From a checkpoint of a small mixture-of-experts model trained on Wikipedia: 96 experts in each of 11 layers, 96 squared leaky ReLU neurons an expert.
Below are experts of layer 5 (counted from 0) of a mixture-of-experts language model. Rows are named router (the router's row for the expert), up (a neuron's input weights, with its number), down (a neuron's output weights, with its number) and show model dimensions 384-511. Each number is 128 + 24 x the weight over its row's rms, rounded and kept within 0 to 255. Numbers have three digits each.
After each expert's rows: a language model's description of what the expert responds to; "gets" lists some tokens that make up at least twice as much of what it gets as of all text. This comes from a sample of Wikipedia text that the model never trained on. Tokens count by the router's weight.

# expert 47
router:122143113128124134162115135130141113191110103134115124100115092169126101109129122142100151139082126112122163119127124082130144103151133130142111156134082137095137164127152121154112085114149113099124125137162142106076087144101150130140142119113100139148140093128137110104106113139132143122136113151137119130113126125121109100100121147108146135142124146131181108119105157136098147148148
up0:137132118189109126134153184113136118115112120096118158117089088117132109110095136143125131124135099119123156136102145168109096121148132129106123095170147080094132114136109147145114172174181121139121164135135104174157150112119130132123127146172122143170151106137151145165120154120120159096132139131139114169162106120180089134192110132131105121085154146130145140106147126141090136096100
down0:092131092139095117073142127159125165121081104147159163102164097132158180108124130130168130172133131131094137105079143177086110097132150112117115112115141177131101132155094105131149114075138113154120102169133180142138131124105143106145102117150134112130129129112142115167149108111141113110153138121136123187164146104155113117138127154113119129113117140144125088160085143102117152116145
up1:131122099136135092132126123116127122105112098127110131139124147106092143124160123160112082110131110093122176153136156095094150104104112151149097144115171106117105107108112144121115130174119156137156151176133124131173124140117116106118120119101094139150092096127126102180144149132108115091046109115101146119111106133176124084130132136124155119171160142159170143148151119145120132169137
down1:140133166129129093121122100112114127129164115134117163131124130123109173109122143151103127176130157127168156161093111149138142123126206134165125103104158113098115126099114092098161138135091165091205085111126111138139146153142115119111108155104123121143155130130152151117101159162111137101145143146135129121065078175148142096136133169112082114153110115135094135142156143094144113117117
up2:157107083102109137130150119130105141142098099188155106121087111160125121155143125165133072124155100139098161115120136109184115102078132128126090158088117134123087066142162140119111146156117156119177138166109150134138127153136122126127133106118137124088147083114146087123091146139159103108152169107136097144092098139123137139133146126162124141133126132131082091153119126168116173123128
down2:109157185094152143110129178100132133158115124128089090118122122077126077136121129124108173147140140102153135134127138132123108119097153163142156136085131118136128146125143127122114122095123102133092101130136136118132116159120113154158163122126159109128131092129131110149128176108101129148148134123135100137116164161106143138150122125147131089102130143125129105117131122120089118138107
Description: The word the before ordinals or superlatives (ranked it the fourth best), plus at, as, national, and goal numbers in league tables.
gets: " the", " at", " 0", " as", " 2", " its"

# expert 52
router:126109112140097149136105192128137147188101172142107095176105083125170145098093095122121146101118113116118146086069117093119124122138123143116085126109145145081104113157145086090139125090159117115106131176095150093141037138145100082113140069136133133219162104097120130105130154125142136157143119144162139118086130104119145134186127107117127088164097140133145130152135153130089119140142
up0:107102125115121099095149121144147152144166160117105138112134125167132114114101110144157151107093111123137137144129119123122147174134154127146131112124129102104106137169134131120093120138157139094146128143146115131139093161113100111102122160116169176147124121126140136114103143079134148139121140110143131158131134178123098077086132115159166102111137137142132112082135115131138133141136
down0:127168116115126141121055173099085111137130088102134138125099147129117145122117109141129099100093187121143129122113130135065050119116162112125112129079086111181142138150108089133157128118126142086135170181153132089144156161116113104124148112102112128162092128137099157126102151122113122123112128119096126132105140121152155099124116117111094147108139129066157109131134103115133180117127
up1:154125171138136185125136127135096151143126119165127107183150074136160133133130119091138134077135132127124117096121123106116134147108137098100067093181114166148137168171123154152160083111101108124154113165093160130106141111135099088092162113138127162134159179121129134170099186132149145088134211126076154131129148112153109121130149116130118126138161183150174109162135147149141165107151
down1:166162144126124095126113128080131122107078140155121102129119164080154136136093132116089116141144156105105162161117138148093150119118134140131105129165179114164160138131135143126156130089122143129168144115121145075137126094105139107106137097120101092125145145099145105158158133125145135155141104169111116160116107120128118144110119088108140138153132173101139121151118128106147139173114
up2:113120148145136148141114126159128123149196164088128118133127159120141134133080136119173151126148140124107120088088090105125107174144150141150136115095094178134129154153149104138105130116151124139120135130137123126108093147124088096109089174106128154138174124105104136134138120123120148149133131126137078139092124142110138141081142086140121080123104153160165126073131098115108126163149
down2:148123112138083113090102112157136103130133133149169136113125116137120078122137123130170142148136182125147124111125162108132089162184140139120097120114096152166140150130087138162203124136129138136095150162132151131128112153109108108108119147134134112134139149105112122134122118159155160133121162130157113139149147113152148099129122145152090100118155139093156114097184140095122159129183
Description: Determiners and possessives such as a, the, A, his, their, especially starting sentences in plot summaries and narratives.
gets: " a", " the", " The", " A", " an", " his"

# expert 23
router:117153122153104182110093116133129129133143144101094090155138155159144160118118115117131101109149176098182098115096128098071143109119092124107122178106157122100136151118153129089113119139082096106139119159108140086111145147154151100118115150115114121140131083115146136101104070128115134142104116143125149128152116109132123110147170159159171107189123142091160089174144131141086135100161
up0:139133131154139157137129133143093134130132092082162142116145119152152087122107181152103117098098146112154100107081163113137141142116124132102152165097157100132102126154092130131124113146149166084145157121106076143123101150143116121122140159163144143137124166139115114121099205195147185115105103087140157091139108114132150113184126174139136103117179128164159150094145144119108169079178
down0:124139079133134121128103132109128150114136071148131092151141147166166146114125133138096123150120121136115106160159144165149121159111157133110113141114152102152086133119092171097084094121124116162148133112106147152144115127132112150178119132157116105092166145127121142146112143105158165113099113154129107098183100100161117122162113144099128123088137120107109124151110113105127145162111
up1:167139117105130154110185129137150092144112135114137098157121120094142138131124152112135142149129161117118108083094117118153153159143157131101109137141116150062151109176133128147143177135113124140109170159119073158110136109123123099111120142106136106132168073104168145112119139123082127139158144121097142157129137119129109125146126113118174101136159145174164109119152140163125094117102
down1:125130130130125172119142096068121077123134145118082090112111116099118149132113151148129134098169106137146123140103114131094155128134145156128112104178111178106159179128131113133110126128137113101110129126120083189137117072109111113122146097115113113128134109101116109175126096085123075106112122157130127102119183147122108096102108097139094126197161108099124096130155162136135095090113
up2:115092078129106088115164134141130132126117129148127119109147105155110128143147120122141094115159142096099130118120148071146143081115113147090153157143132128115138167126117130141115115114141126112119127139156123131154115128168145134169087117106109092185119110147123108107105091114106129145116102123099118163141137120168138141175128095134111131190152150130135116111105172125096112104081
down2:134127170139128096124065143127108134135126149117144151116130099120140118161125137108125131102140133100099080124156132126095114091128073141137097127127113102089129122105117099136109169149110105163125166135089144105125119149132126132130140152133137151134144128123078121066151110111121162173149090105137140104109141124117152155163160105122136138105115150141168115050117163104127120097118
Description: Opening "==" of section headings like See also and Design, line breaks, commas, and inclusion verbs such as include, offers, including.
gets: "\n", "==", "===", ",", " and", " a"

# expert 11
router:148144104173112141079135160094143158122098063125130113144138099101147132090145159163091102115146080124146147088116128083128142109104105106124069137107138143137112164141163140120119176092146117111093113147066152111127089169167118094107133122113137117182155099099150130114104146142140141152128118126135138091105134151114107115116141146144156110158096164109131114178149140139132168116117
up0:157111120116139147143104163115140102116153158137155164110126100116112122109117161138161105121127114164137141120108167083125154152111158131089092127138152172125117164127160122123105073164127123147119112105139167127106142158153109059118126131160130158103128142096102146136129141131140123175172144152149148144128147121119131114182111121115073167176177131135161097080191137143124150143141
down0:149134172134118098181110131164124119125171105114132114135092147117112154143136168097125156143112113072149163122147094148064100162174120163121137085142145106116129116142133137145137161146090142098123158111088156109136148113114136123150097160115089068121095163143092119143122101151151107139132131146098090159076122076137136150145138160104124122092137128100106154117149114111155123161150
up1:142134132147094159165121146088144136156150153088116112108125149121127125123151093171155152150136101142168129108115147104144157104173127102095125132144115148135163135092084111129168148116111139141119130127124150123130098170168104123107130147149143118109146149104166136092141163115127121145160093108061091069162133073149091105116122173117114107184143128096158072151148098087119128149140
down1:139132130155096091191127095115114124124166164127190123097124115178147134115094160140152124109097142155159108115163118150135150142122098140147145112111129114151146172121091110115186139122103127111151091130155140137100149151157145109143133119128141154102078158120128116104133147137132100106141098089068101110128098133134099119073185121134155093125117120125181132133133147141113144160120
up2:149112143115126141105098111128174143152178129146135140128136110109105146133146142120111096129090134109176112163127121088135117135149136126128125140122121154153141116125115143120117115099114105117104119126137138101108077147122084143127136130156138060116153097118128166132169143141121114128176140120091136125169122166116116171144108121084144141151157204140119092113079135120100098161119
down2:140153094137135126113174132136159089143152140139155146169139144105085137106091134154142120133088151119137118130145108112152122143145126099106121125141095143161125160141109138106147143097153126101093138131123167099141103106106110089165091119136167087092075153149124118140164115115152131102131180141124104105131124156154102139134091108127154143150129151109121158136134102109095125140120
Description: Periods closing sports game-report sentences, line breaks, table pipes and section-heading markers, e.g. "series lead.", "==", "Arena".
gets: "\n", " |", ".", "==", " ==", ")"

# expert 32
router:158170150170120139138099127073151120188100108171130086103108139153121135094081090131176126092182146106141128093096113143127101140119110142114150108122151113153142148169117118117126129068139130108116143136143108106132082143155120100133151122086108149184186081154156115165135153134099161156113131133131108108112143126112148105115140172097136153110094147106149119098142121108099124130106
up0:109150162133133153082109122118156150172110125150115114165124117181147147116120123148113135078157128183162136101128121102129160116130114178118157155150188122116136110161096167138140111122190098126112155115116118127075104136150143137108152136097131114137147157134175147157107129140106128106124160128086138149105137152109114163109135127186098129118092140080146127104163118117114138115107
down0:157125181106108133098146129114141116117155099140116118141095152120165144147118124124117136120128148127105169123190105113097113092128140148149152132111153130095151101126099114128156092107117176109123114118138118117155114113091124149166136086091105113093157157159170149134146093120133145088140157129148116126132127154137134113136139137129175159108094122055106169130160130142141137156126
up1:133127145159112142081093134083140138134143113115159131111112123162113172127092119120115124116145126109117108134112136124153112116140157142117151177125139126078126095124114103103105112163121130117127134112146091097148103131108110137156170107096124069154139106129176142177141109153140137102114122100115092115073103128129075145131186128135154124136119145127127149127197175137128110162138
down1:092127144110103098139152126122141085116156169123143160152096094117184129101110151082092134144115125082102118123126152100162142126102123145125153072173173149158086110108097115124152146127125108133143113104128164122118098136105086076146137100137134128124105101124136130163106112103118122135147123114143134134113143090130113096126106119149102074154133147090150104125118097143151100156163
up2:099164123142136121144084135086101139146186120116133087124151126140088147128124108084111114139140126137129122145151101143139140156161145129137164109129093106118149134099082118122111078123115156105127094176156138146166138106168112087131128137111090117124117152131175088111110122127126161123147115128097120125119166092124146106136128074133132140121135124117118138163119073116160193146081
down2:091098168128160151125061118129100157082129088111127147154139115128144151139146128127100100112144121133112159126120123135149094096175149168175112131117149161109125143131085120138127143126144144156103135170138111159163106144114148154104123117165111141117122132148194063105135116113096165142115127097119125164097160129130154114156172135091158119154144154098146164119118115140119128129120
Description: Function words and modifiers in opening sentences about American sports teams, seasons and albums, such as "in the", "of", "by", "former", "annual".
gets: " the", " a", " of", ":", "|", " two"

# expert 33
router:108134131143097151116140129108138104148104119137133103167088164153122133093110102154100146123131142109133127117084118113133125147116122164083090084104151111117136090132145114155123140143167108087143122111104130100127173148168150103135137117110126121174144136097115103137131118119146102125157113145132158133142104114114139120091120124108147083140142166124149127123118117131118094126132
up0:148112123182142142139102129124146117165149149111143115134127131100154167126131112148151125127128137122138124105117111130119140159103139096090170120085175163113169109136137132106106153175133156097114140128149121157102149121103114131186115140132147142124103103104136114115143100141146101106117149128167143116086116107127109115154134131129105179137171122135156099141108117108111149122174
down0:132161157136137101161128148110131152115168142135142108126148125112158177105136094131167106183184107135146132126102119072104141118114190087124089121124142137137129105153133149130150148155098123114181175133144071140161096129120132117121116149154110115133126103117111154133104144112145122166166096155096119137138109129137105139141125131141080143128126116101127123108093170141139138112149
up1:161098105152109127158093102189129137127118125133178130195179164119183136121141103134115109106096144114095158132121130115120103111165138155156129084158166119104148165086135142146147141083144128127158063171113119133136126186146174150105119129128142093136076130134142104119163113129168088138080134103159141101128154119128121134117133171103132101147149124142113127145163154160134093101162
down1:116125074128127132115124170144123155102138108164127104131131151184136082114114118120120137133117136106138088116116138095171101174112120130137150138122134100076129133123106120174155102160130163143119131142163141063097179112105106138092153168115152102150146140133105093129116178100143141106128072147142124109120109177108116112151132122166116126140090125142140103109107137126120130120085
up2:151126118130148094143113130142117158133168141130107156120098150083151130128113128096152115144106126130077114100126125146119104171158116070095108166104157133165147097108134129127133114115130124094159135109076129127134120110115099124096159102145133123148149122138140122139183133166148131094119136108095113138136107162100098165141141135116148133118112104151132133114106144128131100158130
down2:072135175142143108126165149162177189145108138138133132113084132122166173137172139093144119157132093149125111138142166100105152104148149150117103107111131123110079182102127139109123132161153153103141109150131136162113120122129126149130159154153114148145142095148160166052118126157164158164136121081135175128128124127168117109152174155120137078158137126134093089127125126107112169130133
Description: Line breaks ending list items, headings and table rows, plus closing heading markers after a section title like Films or Etymology.
gets: "\n", "==", " ==", "===", " ===", "---|---|---|---|"

# expert 22
router:094130130139127165142149155112140101166101174156132113144115136106161147153114138102166166122116119123161136096085104119129118131117106121111114089145151096112138122128149114140142122088187128140136117156108119119096095149157136119119128157170137163155189105097136136088086143086116128101123149129131185123159166116116146108133154156122115118151108143098134141138115146150126114155139
up0:070141112104122122135103150120071133147108141130132144138107158123144102097144132139145093126157127166142126148100155109150112098157123106141123118122194131135095145155119140098092112093139173134162127131102130137134115167148110075112101120137167108143074076113121148099148160111128137083152124143140145144102088150158151081128135134114123099153151117086115102181139103146108145172163
down0:124145138139087165130156143092087110154091119124076149138109089103136123157102101145128141110144130146159119106133125101144128123124126113131134090104172141113132143100098105139127089108161085147167125121104102150142126157144121090093102144136149122142150110126063163144167173089104079140121130126138120109130098146145115096085104112139117106102130049113139161147117126145163128106127
up1:134165089110132093150125097095129145102129102110092115107122094118113110126152145111118147139119145085108102139076157143160087145121131114125100106158086110109119075069122127055096144086104154127160147123079126119127128129154126168120116131146102170118131174111131125120134127139140121178108134151117085075106111138077152134127146113157129127114161121173120085107122138114163160107108
down1:082100146121107157109141166176098124115141142114132155170122151128130133116087105141103065135105128165157164143099131082124144151135102087093151179115136099149140139107074180163139107192092112091118135190119104101142089149101106104107103147097184137165144123153099168133134083125124113104117108133132138117136157136150165161158162129088134154118092133098107138086126139130083124128115
up2:189120141154128133127149105159101153134116142128195117151127151154130155146121144158155122115120114174104102167144108113122140093135115085142117129114145120138147108145125102056110169133113138140155126163106138129136122119151151144140154137167109119121162073102110142133161140140090172118112126164126131111126130152114113111114128151128099109121147138150167126137126098161117125102121
down2:124090139110112124085170123089137156185164139120078120124154134147128204096160133157100119163101135122145108130153146121129154127068134130198141158114148135131116110108132166096100120141105099103116156132155138112157102130104121105077134129104124134123126076152109046081139126105132130128155120116130114131107113181158137147102162135116082143143146131121095125143143148110141101110123
Description: Sentence-final periods, colons before quotes or lists, table pipes, line breaks and == heading markers in infoboxes, tables and section boundaries.
gets: " |", "\n", ".", ":", "==", ")"

# expert 16
router:129102126140105161108111169148132152177130157116088148153103163127112140132117179121160119131147118147109147102098157097126079146124156135110099136121159118132124101109135116132117136145188111092143143126147117107126087136122129106095130113121113142179160114074129140120097151093115175115123102179106157073140155125125175108143151139115159131143131187104115101142139124151114114138138
up0:131105125118137151093134090114141112135168127133120134148175146103095121128157146115166115122128137122101146102141127115132183135121135089110120131117150155134143110097104123154136151129130146127087141131162145107101104111131143117164091109128109130127127105106126129119142155176120104137155150099110114129120166067120152150139138103122109170161095130102110050079117121119098149129106
down0:137095116102143119135113132096132148084126140159102101153124119149089148132145133146116136114145126130143139138145115122162177120125116148123136142128141082137148171098105104167098128117107129156115139138083135128083139097108120094099117136161131091126137122147145088141125098099139108123142115130140118160102140145142123104124103142121134128110070147140071115100120133087144147110103
up1:138169138136147132133058086128097144111096146100150120125155094156147151163096126090155100157117154145158093169097090120138144156092134137165098126142121125117152092135098159149154165162147143117134108144148139088103116156127098158164141097125087128169094126168130142148107149148114157147120103106098113169088125149153152092132149161118122147109162129122102124177183152130147147129156
down1:124143124113153114144167086110103110116104126186098144145125163140116140116151145122134121134121136106123132143103147105153160116117131157162126114133105115148109110145128100149103124136080110138112143171142105127122123135129128103138121172133060145112103164128119135137155120152098095144125173116100126165124100142089108054127097114186131080113100159105120122163169124131135138156114
up2:069170140135099059110106126145125102157119161114111100159122130113109105108134180136107144136135122149081126113135138175146093116109127146135170091099109123138064116123116105125127116149146158142091139123139160132174126138163131154126091158127108159123068134136155142140152151161154123159092140112115100149125139126125139099130142092143089146107180134141163129099179102133128152130095
down2:108138139152150116098121121117105116119105138142138091118106100142156118097146070139112158118155108114178167099131158180118148110107126115132155124142148132121146120091159143126103145101146099142185141121100118154143127162177175149124125116155164145117164092113146130138128114162094140099138167116106133125076099169124115124162105128133119100087122100124155144088136120069153099074119
Description: Closing parentheses ending foreign-name glosses or life dates, plus function words such as to, of, about, and verbs like suggests.
gets: ")", " to", " of", " for", " a", " by"

# expert 59
router:135137105154097161123114131117126117116136109138119069140136127132169176118125119159128135144121138103198155079099094104125100116152110125143149117130192138108113112111172098107110121102128115120124130123140080116118107181176128097113124108118097145134155126114174099101111124123124107158140107157145132097079151110117140137149120136106135109129106143094182109121109125158103134147165
up0:147152114107103163126133119145120138136150143087093134147107130123124142175138088122167155131111090101132139112116102112141094178127129130120164134086146110138137095085130131120123102102117085100120149148152099131072088127108138155121113113153136117141183135107140110116155093154086101158158098142165063097103135110131178091130106174102135101095100133106113170158078118115124130113194
down0:101117100055129141120102135108173151120128157107117119129144123118123151118149123158107098124111114087071148137147118161144139109154111155148115155090137094112113145138148112139130130132081124132129116183130135193136137082116137123119103102134134107092143132092126138156134123132155134158144174126099087115141119138106157101148087131126147106107125127154120154122144127124131173136131
up1:166134174134070184119123131174141091140112151138132118101141190152150170109107136170084144144109129158132139119084128166110077109129110167105128152148132108090127149137141130106093105137142126120114100134095079117169137137182126116149119110113100123107129099130140160130135122117139144140104150115105112072116134137100121104147140126156146136121144135079169096106123142122131114139209
down1:160125136135126112121072137109149132134098124143108136153133162112120126137139181129131126114082139087149119148101164109121146107132154121114155089159104111142099104103170097104091125141137153107125093104105130117160137170134100099125153114108123151127142111146144096121083135174134127144126119148138144130114113105093148165109088160111154140133127106129145133140194121082162133162120
up2:068157134081155136114103141161115136118097124149147109140129159069160139140129113117155156085124161120070114158072117102109125084119138148128149127162145194130146194127136124125110145117127142169159127137202133124133157170117098160142125090165146135152107132159106144079120149156104116155122128098105100119074106099133141118110137129127118159134163142111146119147099129094143171147116
down2:109119089114122124158094161102136130156136112100164120136115110097203132105147156099154130139140130084097118138110116103095136125159149110102143140176111121108151153108112138127143124111147131130118146143147092128145172142104134110134093117175110100163143102122106116139162140114071134153095091085134129144151123139107124091163115126131131124048093118110160166145136094148173113091142
Description: Small integers in tables, scores and ordinals, e.g. 2nd, 80th, 12 apps, 8–6, often after a pipe or colon.
gets: " ", " 1", " 2", " \"", " 3", " 4"

# expert 14
router:142155132148109160123137133108117133200101116130085110151132137160140118113138128147128085119148150101120121101114162159119107121129072119135085133154154122172120118118144123085094154114123108124125136162128119085110092142147142096164116108116112108135110089077170127128130141123154126134133123125169122139128093116118153150135159138129171091170147167082144106145145119158113133111129
up0:156148115112135147153115137141189167157101103129074163141149075139098100071144156149132084137132142090142145074132143154098150123091092162155101153154113148128124091133122102156149131158155129129120142113160104103128124123070125148118138150159117111155150112115128167135160128168144151132173116124137160130139120151150156137150123144098156106136181145125146132136109095147052077131105
down0:102148165127113108118123137119191105112146120151126125136135136116126112120150119146104122149125132160121163122175117161133154113142120099107131075192148149135136125131145113152101134165094123132147123118134136130146122141094128116160118085086150113091124107112150159164114124136149092149091148118100118140140157140094163113137118114180108162139158112104096148135100084103166131103071
up1:109160139134132156132109116107124140115106144157093146136106169109130139095085130144160148100151112169130111170099120121118079150103151137143150131117177134112100108146137136116123118127131137079160151117155121082191133165100124070151086108124106126157153109081126145140116099154121156138130125106134146117180150128102162110117100136159069123104082128147117127121114122099138128161121
down1:108096089122135149116121115147129130158101157141121161084165145125117078106129108134129119105142108136111152124108130082141135128120122134051159119143158138125129150180130116175122102131138110135122131132144110130151092150157123122118118144133093111091159123110170133113101168139119129133083155102114067082107162140140099147146113159131128099126155109148114152104132133135097150134137
up2:122103136128092124136142141143143131169078108162115104112115146161164113113131140165095142156115120108155137145113125127113107121123114130128109162159077128115130140115068091107081115119142146119134159089159126140127100121151156100115166109104096115167098123131133122071145137140133136138168131188125103116150108175094071120126189136076145097115107143137161151166118113135114105134087
down2:098147143112122109118185128107121118139124124152120122119170115133150104094162141138169159120139130092169132128148132131139143181159128113160160113122147179116105116159156139098094096125118140113127149095127103123081097111136159123109135118094117098119156133177137144085115095160126120115159162106143123104150095135149102131163152136105076146128118102121126169144103117103123092132103
Description: Leading pipes and dashes that open table rows and bulleted list lines, and personal names and pieces of names inside such lists.
gets: "|", "-", " |", ".", ":", ";"

# expert 15
router:152128082156126156119130164105115112156104129160125078158157142112143124151090123116151120136114147120162129102136118132095113127178124117119152154135165151100105138126162133145132101099085139090148141126179144088141105103179116089133165104144110163155125071097152140123128135087158179113119144135117153145168133110110097087109145114147151150121153191109104137167161143149169158115109
up0:112114107085119127140136078139127121119124119131117127158136103115134170176128175142104080149157125087078117114136128128098156120097135103145140132161103117171144125104091149117133154114118119136148127126150145165106099138136154167107155079095119129107101118089138100143122138092166145125103110120127144140136130129107123157126155160144143125097154100136101094127108113128108155107136
down0:106109152162129121149150140107124110122135120145147142117069091132119065101078157076163119117148140109150123134115163146086148133154090137104123108136096109147127157113146091130125137131130107127128138137142174164132129144120111143090120136160119125167117161109134137164145124166144122088136099097130122147156139111157144142134142077125077159165130132174129131108135118129145147143150
up1:101173128102162123122159140164099150133165145149138151155144161139111158147161105086172117072142123148156132081142101101148165122099164149149135151148122135136152115128138090114108133118113138124124143135160160122154099199131106124148132094101124180117127124135120132162140144098124160147148126160144086107136151165147113112134150106128117162123108114165123132176166171104151128125141
down1:125135122102126140139119145076114114089163152143121151109111175123079121115146122097146130099131161121112136092152144127082090140074128171156148140141118144131142085152144133157143114122145136091106079121187124114113156142121136117135126090160130132145107116174160119165125120109148155143137106167127110148074146110105154103137159148114107109134109151093130151170153199122109165069132
up2:138113116138158138127135138137087141146072152124079137131137102130135130154146133125116136147128154118165137113135128139121142089068138139150101147129140115107108118102090122120126116124134094132155143115161116119135106144122126126131133138159180107148115150107110105132150155114153142127081074121128103141147137170149127124117112108128130143119143151098147135103158132152108148096160
down2:104116129155107151143141133144144134134081172141126153121131112109136141117125127157141124126138153069139109103115122109127116114164154111094147126156150128134120119096130087175116082161165119092135097129135135180137143121148144161149104159096130104117136156126129178080104128077122134112126131111074091132113107114123122102146097111102098128102160153127133120122123112128113147102142
Description: Heading markers, list dashes, table pipes and field labels in infoboxes and structured lists, such as See also, Species, Votes, Title.
gets: "-", " |", "\n", "==", "===", ":"

# expert 29
router:085131119145105167130143172158150096129115126150099109130146117119124131095116159134114088098133125132143153078127117106133110108118114112142113136124146162095116119126155118143083115129122079115150095187113116124126121134135160088155134085146164126143149109145128102094117136093131148137131114145136143125133149120122116173112109166136126113132122172128146117137148144173093127135138
up0:083096124087077117124128152153146081118136090158129133120174103068132121108150105167088098166168098145108159117124151100129151150121157126150060119162160163120150131095117089104128169133110148174103126129133144134126116148133144079138110122114117133138113085114164122162140132119117120130121153153113168095140119083138106117099129099126106126122166092150152116121123137087150138162129
down0:113145129126158115119139106146138131136122145105139094099175143160144154135176070104142166119115096133156088123106132126113135093178140120146163111119103130120071140122121136122162113152146100134121147084123141086167146125101139121162150134111132132147091141128137136132129093107109135122096077106140118113130152117113141151099145134146126145099127136109121103138146110141101141115146
up1:151178132165138098123115130129103124147082126168129112160174106111120099071104158092175097123140115134124142148105128126178117096087122128156135132100137140189136119135145100083118140147144110096113136148121116099100099127121154127184128101106163160151167099155113112133086108128123145122117155126130122089134159142130134119120147127100177116116144086087108127115160155123113098092148
down1:093147122110125115156133137127100111115139110113095108132107138108142077128124094106154144168124123079131139175165137125096144149131131145157165108114138139142174132115144161161137143132151143148144110117132155100127133137143118140136074126139094173101130129117101141134168136140095135121104132097132156111132095149141163098115085110119110110135176135131095142162121134168086136168106
up2:098136096084128136129117119160148120129158124130136123107089113184085144179110111094128130105131130116146136152135097143183110166157134083145150134131143106131133127106098122141130146144154129134090156150105123073102114157160183115140120148100148143119060120168146102132137122115110093114147137172134123135090108119123154145115154107141160142116149113134148128145129118145120145193134
down2:150127148122148097180110135103103135056091153116137144078110112144101118139115140122095157105084113172157131141132131118143144169149161123163139136101140146085146145093128096108141122120095138134189125135161150109150156109130131117140123108149153109128153149164126126118132125107137126167115129137098105097138126138131079120083131106142147157142095132152147124115113131118159130128141
Description: Leading digits or signs of decimals in tables (−2.70, 197.850), single capital letters and initials, and ordinal bases like 3rd.
gets: " ", " 1", " 0", " 2", " 5", " E"

# expert 27
router:110144102143157155133116157132126138226122135144096084152115121101119162128118147105158117125129113158136140095099147089138073135146121148143064147112174139112109125147124144110122137119137154087130120143143118070092117127132118068124145107122135154174123115076174110087124143123117117125167113117129134127098093109143114117120170141127139104164152154133171129125113133158084148120184
up0:144154116110089150137133120106065102121092124124119138105157160133130156100138139131132111154153126160140098156086123090115143156120076149151165082155167091110098118128104136113123117101116104149094066166128120070134078126168182107167104101117136137108142164135156132158133154115132113107137113121127087118124152147122165164131170131106102111160152094138102120149140081165109113100122
down0:160141140168140114126167114129108086095096126141133134119137104119153154115169085118129130136140127097122150117150165087150159143129113113144141089114114150138121125180111116143113073102127157135087102136165143115111115131119127164131153094095090091091097083118155095141121119122103108095143153110110114121101137119110120143102126170113099165109089110104074160151106142135128139152122
up1:174091098155136109145094106139086185121099152135121146144126150125176153177111114117164140107136095142181158169106105088135100112165177099139129143076131147155190117130104125135098132147153127103119135137077138099147111107140125119134111129136086131140084100099119112121147180118107096148158115114106100117108149127126092088150115134101138142086156118177098153151141102149111127104153
down1:143100104152089103140121159127153132118124107114138134154101131152100126106076129161153116115129138163102104157130132126130081126148144127103118156113114084096134142135156126122131146165116137117146166129107172095072099186144148129100106132108117097124131093140089152169133182107091122139148142126102142111133192131111123136196120107108098121078170114123162118130092100175120108167079
up2:163102166126148105127133154131132127127116089129126102154157117150082105177085156125129140119101137111138111096096154135145118131117142109050145088112077126122100157117133141153102124123134105106139125163161112124125138165167097100162127104138148126171136111129158094123123118143115153148116140153182158124141139106143095113125149145185111111107140092148178108095102137136121141119164
down2:128157131114079137103084136167171162137102081142121117128163116109130129161099110090100105145114107106112098113130145115149112106169103118091080126171096189135150122146108142129098145147122099129116160153129119128102111157134125148104139149144124154145104153138117140121125082136162155170114180157151121135143141123133146134147133139138126086124120093141127127128176168149137153123117
Description: Function words and present-tense verbs in plot summaries about characters, such as is, goes, finds, becomes, to, you.
gets: " to", " is", " and", " a", " was", " his"

# expert 38
router:143144111126124159130174156092148114137139110128092059106108157168142119116144127080086091166142130092105121121120125110147137145102131147113126112124136124114135094129139100100132109102197135114108087140139127076121144114167114120123133126125153114157153162146143117104110123114148117129120115114104115106153114109152133125108163118134142071154117160089113104120138137151080143151154
up0:155126115124092100118132169100135166160109119117078088105071170095126178156140131108162117118126137099138147149121144128106121128155091129142154076130113079098116121132112089140131141147178171145122145086119121114109141068138152133138125140128139134153108138125159128128111117134098136138130152075128162126142111131136103087111124149110114121110153103137181120147110064163122097144129
down0:182102134137117102150110103148167148155143085112096164149099123135140157116132164121100098128126173128168180104144135124169110121090137146167136098149151124104135174130103121139153136156107198130129095129116133073091119084165141114138126135134094097063120134140101127146074157119141165143104132136120109142139111110164151142128127136100140123140126120087142105108123095094115127136130
up1:102112142125119160119144135120138122116129117071124160160112124124096127110149087169105132142124142124139119102115101109148080144088115126117070141101096149133136107148179151105164134109113103152120126157140088086115130121101151137100180146130124134120111088125132141130105124143101101135102114118159121119180141126115131144074145168100131111153132148079110125159156178094134132106147
down1:139130157117130073142127137151120134118141130110138108099089134086116123135124139121094108134115116126108145092122142111093120139155140135105125103085126158119123106105135157116167138131104121129123165103165124109168152117126144063123095109116138091126089124099101131101131094124124095119145126118117122128117171170127131136146124148107156124085113110115115147133114155163091104127114
up2:137117171150097072111128128130120153123113170123112136134146113117141122139122170141115123152125140133103134121152157109107137040112155118128128114124131107173142175113123105127112137173118080122144128151117131147159151114162101132083120102151131123125102090167138127135148103111158129101109121097111154120117102136156122139123107129159080154097155108111196103098118136121102144132107
down2:128121134150157147123126097111145149159060142135121131157102146067121108158094113136131094128158113096119167074135103143170150136118114140104104146167131114130111148116152130167098113144082129106135123171123097128096102149138133110124157162112150146133150076098159153149083152137123162108153138108099124136127151133123084120106139125127165118114184125090109137118134073145101117131111
Description: The verbs is, was, became right after the subject in defining sentences, like "Calgary is", "Ferrara was", plus commas and paragraph breaks.
gets: ",", " was", "\n", " is", ".", " ("